config = dict(
    d_model=256,
    n_experts=128,
    d_shared_expert=0,
    moe_layers=[1, 2, 3, 4, 5, 6, 7, 8, 9, 10, 11, 12, 13],
    balance_loss=0.00292,
    head_dim=32,
    parallel_block=False,
    init_std_up=0.0506,
    grad_clip=2.0,
    final_lr_fraction=0.0,
)
Below are experts of layer 2 (counted from 0) of a mixture-of-experts language model. Rows are named router (the router's row for the expert) and show model dimensions 128-159. Each number is 128 + 24 x the weight over its row's rms, rounded and kept within 0 to 255. Numbers have three digits each.
After each expert's rows: a language model's description of what the expert responds to. This comes from a sample of Wikipedia text that the model never trained on.

# expert 60
router:147107103103096108149152112120096140107160097159141154155097155149101105158109131104106105166104
It responds to: Digits in scores and tables, capital C, and pieces of Vietnamese or accented words such as Trần, plus suffixes such as -ial and -ine.

# expert 31
router:148094101103109106135145085144146139101168094145125146146110160145116110156096113103100102144101
It responds to: Function words like of, the, his and such in running prose, as in Bishop of, such as, plus chief.

# expert 22
router:118099107104097097144158103135123112101169093152138157159104153159097107151093156108110091156156
It responds to: Month names like March and August, the verb died, sentence-ending periods before a new sentence, and common words like a, is.

# expert 57
router:103105102100098099153126108124118134105149108150128159153126162152102104154065147099101100148098
It responds to: Commas after list items and dates, and final letters o, e, s completing words, e.g. com-e, appear-s, cart-o-ons, plus line breaks before headings.

# expert 23
router:152113120106100103153155101118103130103158102157127149155106147155105094156112135096105094146074
It responds to: The word and joining names or clauses, Scott-ish, Ch in chart names, and on, mainly in prose.

# expert 45
router:132104103094097101145155094133164108099155104154106148163104152157112100163103138086104092160158
It responds to: Mid-word pieces like -ven (even, Sven), -eb (Baseball), plus capitals H, R, St and "ex" starting names and words in lists.

# expert 48
router:120102106107095091143140103099110123101156103165123149156119148148103094154107111099106096151120
It responds to: The word to, may in "may refer to" disambiguation pages, and mid-word pieces such as -ang, -a, -ict and -reat.

# expert 55
router:139110114100092103146143106103123107103157101152140159159127165154097106150111121094097092143113
It responds to: The osed ending in composed and closed, the word " in" as in in turn, and capital-initial pieces like E, B, L.

# expert 13
router:155097103084091106144121102118114109100163098143123156157099151150104098157092124109107092157118
It responds to: Closing = of biography title headers like "= Name (footballer) =", the article " a", and mid-word pieces like ast, ite, own.

# expert 21
router:136101105100099100138142091117122173109158103160101147155111161159114099150095134106098093148120
It responds to: The word "them", "not" and "it", closing parentheses, and mid-name fragments in people lists and tables, e.g. Car-ey, Ot-is.

# expert 9
router:128098110103106093143138103096115157105152113155121150166131156159106102165093116102101096150131
It responds to: Final pieces completing a word, especially place and common nouns, such as Jers-ey, Municip-al, mon-ey, Kont-um, plus standalone "from".

# expert 32
router:109105101105097108139148096131100126097165094145122150153116154147100102154117126103106100153138
It responds to: Middle pieces of verbs and verb forms in narrative prose, such as ig in investigate, uring in securing, ay in says, ated.

# expert 36
router:115106096095095107154151094119119113095155098153110157154105159149105101153093173101097098157106
It responds to: The verb held in event dates, digits and decimals inside table percentages, and short mid-word pieces such as -our, -and, -oc and -ub.

# expert 5
router:133103097110096099159160105135113103104148096155119148151097161161100098155118117102101089150132
It responds to: Function words like the, of, for after prepositions, plus mid-word name pieces such as V-arn-a, d-anc-er, Mar.

# expert 27
router:142104107102095103149163094128114113098159101152108156163107154158117101158103096105095102149124
It responds to: Mid-word or word-ending pieces such as -er, -ist, -ay, and capital initials D, K, O in names, plus Arabic letters.

# expert 6
router:137100103091093101144156099123103135101158117152149159161108152159111098158100104100103103151119
It responds to: Commas after places, numbers and names, such as Dallas, or 8,; also after a subject; word-final pieces such as -ian and -a.

# expert 0
router:110102107112100105126158101113117112104160106155115148164109165147105104162111143104096091146097
It responds to: Function words that start a clause or phrase, such as that after announced or estimated, and as, because, when, plus scattered mid-word letters.

# expert 2
router:126109100071098096163140099138153125097168097146097153157113153154107100150087147114104105162156
It responds to: Pieces inside proper names and rare words, often in lists and rosters, such as dom in Udom, ill in Bill, ia, io.

# expert 16
router:150098100102092098125136103131101123104161108147122150158129164158098095151100146098100097159113
It responds to: Inner pieces of longer words, especially ic, un, st, ess, as in v-ic-ar, g-un-s, pr-ess, plus occasional the.

# expert 34
router:154112110102100096145152095145132126103157099155115152150103154157105101151085116104103088152126
It responds to: Early syllables of names and words like ru in f-ru-it, T-ru-jillo, capital letters D, R, Ar, and auxiliaries be, been after has or have.

# expert 40
router:133104110082097103155143107140131121102156101153096153157118152157110100160110114104099092140108
It responds to: Word pieces like rans in Trans-port, is, les, ish, and digits in numbered or table data, plus sentence-initial He and President.

# expert 11
router:101107116106091094139163097088117128096163114158106144154097162153108100161093127105102090156144
It responds to: Word pieces inside proper names and capitalised terms, often after an initial capital, such as N-ass-eri, Ad-jutant, N-ame, OC-C.

# expert 39
router:133112104094092104141154097110128096093156110147109153157105162149112103154085139098101095142122
It responds to: The words "and" and "of", colons after years in football career lists, and word pieces in sports biographies, e.g. B-ask-etball, team-s.

# expert 54
router:151107098111093103127148108126157116104167100152107155155112156151100096156116129095101100151122
It responds to: Table cell pipes, noun suffixes such as -ment, -ation and -en, and the hidden mark after coordinates or an opening "(1" in stats.

# expert 33
router:102105098097095109142147103102121144103160108149126155153115156157110095164112144099103092158112
It responds to: The preposition "in", capital R/Re/res word starts, "suc" in "succeeded", and words ending with a comma or period, e.g. singer, Other.

# expert 19
router:094100108097093105137148102150162123103158105155126162163110149140108099148105117102100090149110
It responds to: Commas after place or person names and inner word pieces such as erm, estern, ing, often in sports career biographies, e.g. Vermont, Western.

# expert 29
router:109102100115093107142141095123130089101152102151119166159110159157100097150093099106102091148116
It responds to: Final pieces of names and words such as Bro-wn, Man-rique, Mar-io and rainf-all, plus List after See also.

# expert 12
router:096100117108096109143153103137132138094159111149132161160136144162112105164102116110098100158094
It responds to: Prepositions with, of and to, plus first pieces of words such as count(ry), N(EXT), Liter(atura), often in lists, citations and coordinate text.

# expert 62
router:153103106083090097156151108143111156102162106157129164153106150152103101159132081105101092149136
It responds to: Table pipes, digits in number strings, and endings like -ved in achieved and approved, -ical in Medical, -ed.

# expert 18
router:108101113101098107129148101120142113101155101163117163151116154159105096155111155107108091158113
It responds to: Opening parentheses, the pronoun he, JP(L) in asteroid tables, and suffix pieces such as -ient, -ic, -ad, often near math or formula markup.

# expert 24
router:108112097104091096161153101146132073106161101154103164161097157155111096160108118102106092158105
It responds to: The word the after prepositions such as of, in and at, plus ending pieces such as -ames, -ones, -es and -ines.

# expert 15
router:126113135137134129178147096118127127128133126140132141143081122189132114113126106110094084115106
It responds to: Nouns for records, albums, seasons, films, awards, championships and series in sports, music and entertainment text, e.g. Champion, award, round.

# expert 63
router:111102090084095103129144099136124154096162109152090153151115153153106101162101124110099092155155
It responds to: The words "the", "which", "that", "this", sentence-final periods, table pipes, heading "==" marks, and line breaks ending paragraphs.

# expert 59
router:111103105098107095138143104115147131096157110145122160151108147140099104153060123092098099165075
It responds to: Capitalised Pro starting Producer or Productions in infobox lists, pro and polit word starts, plus commas and table pipes.

# expert 50
router:113105092108096097161154109129110091098156098151121142155113165144105096161142152102095090145137
It responds to: Middle pieces of first names like Chris and Morris in credit lists, table numbers like 13 and 12, and the word to.

# expert 52
router:123105117088107110140143105122119117105168098162115160154118163154106102156067160105103094149127
It responds to: Inner pieces like ipp, oun, anc, av in Mississ-ipp-i, n-oun, Adv-anc-ed, plus table numbers and scores like 11, 17, 19.

# expert 8
router:140102109108093103146158105093118123110155112145131161148103156149105098159103140109116101154097
It responds to: Digits inside numbers in stats tables, line breaks ending list items, and word endings like Pennsyl-van-ia, join-ing, 6.

# expert 35
router:146098106109092096152151102126117136098165100149111156162097151154105095158068104095103103159145
It responds to: The word and after commas, world ending phrases like in the world, plus modals would, will and has.

# expert 1
router:114107116082094101159158098132129102098152090151102152157099157151111095160128151112102092151078
It responds to: Extra |---| separator chunks in table header rows, plus mid-word pieces like oll, ed, s, as in collapse, knighted, results.

# expert 46
router:125098104112097093149136107119092119103165098153097155158103156151104096163102129100094102154130
It responds to: The word and, sentence periods and to, plus inner pieces like we, fl, pl, el in names and words, e.g. Sch-we-idnitz, in-fl-uence.

# expert 26
router:123104100111105105144147095150128104098153098159109151156105156151099098155098113103104095167097
It responds to: Mixed pieces inside words, chemical formulas and Cyrillic text, such as O in H3O+, here in sphere, d in Buddhist.

# expert 7
router:140108114101098105139136105081127121105167104157118164155108152159093105161090127102103095152116
It responds to: Past-tense " was" after a subject, f and F word pieces, and raw byte pieces inside Chinese, Japanese or Hebrew names.

# expert 49
router:099097110092097110156143111105128128092160101152096162164119163155095095165120177108105098153118
It responds to: Word-final or middle pieces such as y, ion, ound, anc in study, portion, compounds, plus Ang in Los Angeles and Angel.

# expert 14
router:113098106089108105156134097101136101097153110151106151157109161155113100153119152095106097162140
It responds to: Decimal fractions like .0 and .5 in vote-percentage tables, plus capital initials and word starts such as B, l, s, she.

# expert 4
router:147111114139092103142161097114108110099164102159125158153107164162096096161111109106100097151096
It responds to: Noun-ending suffix pieces like -ations, -ies, -ages, and final digits of years or scores in tables, e.g. organiz-ations, epis-odes, 198-8.

# expert 25
router:104108107095096108127148093114135115101165093154135143165117156156109096158106132108097100143134
It responds to: Word-initial g, d, E, p pieces starting a word, such as glands, days, Elbrussky, Uganda, plus diacritic bytes in transliterated scholarly text.

# expert 28
router:104106115098098102134152103127102084105166111159093151153086151154114108151113115106111099153095
It responds to: Tokens inside pipe-delimited tables such as country names (Canad-a, Kore-a), digits and 000, plus ed word pieces like plann-ed.

# expert 20
router:158102103100097106140146097115141148103146104156103151151110162148104094154103141105106096151097
It responds to: Capitalized first pieces of names and entities such as United (States), World, British, N, P, plus endings like -ional, -ular.

# expert 17
router:101100110107089099147165105130142149103150108159120157156122156151105101162128104101108095146091
It responds to: Word-initial D and Dep, plus inner pieces of names and words such as Roy, empl-oy-ment and polit-ician, often in biographies.

# expert 44
router:126095109087094097134144100121099089109166103143112146156127151159107103151094152103099105157117
It responds to: Suffix pieces completing nouns, especially disorders, century, conurbation, and Our, plus closing parentheses and "of" in technical or math text.

# expert 53
router:127110106103096100138137097150122144109156102161137162161125158155103103161069133110098095157136
It responds to: Sentence-opening In after a line break, preposition in, prefix un, and name pieces like Der-rid-a, U in U.S.

# expert 30
router:096113116075103106138144100112148113101159097152095141161116160148099104155122117102099099144115
It responds to: The verbs was, were, is and been after a subject such as it, he or people, plus digits inside years and numbers.

# expert 56
router:105103114085096095135142093108123106095155093160100142165114150151102103154139165096095100154128
It responds to: The ending -ely in completely and -ury in century, line breaks before section headings, and words like by, is, with.

# expert 41
router:085107113111089095142136109117104113107155106161118161157098150144102101166085103102098089158129
It responds to: Empty table cells made of a single space, the adjective local before nouns, and single letters inside names or plurals.

# expert 10
router:103097117080105107153139105148164137093169103149164171143098145167107108154144107100107096157143
It responds to: First piece of a word split into pieces, often after the or a, e.g. bro(adcasting), bro(ther), Bro(oks), re(venue), te(acher).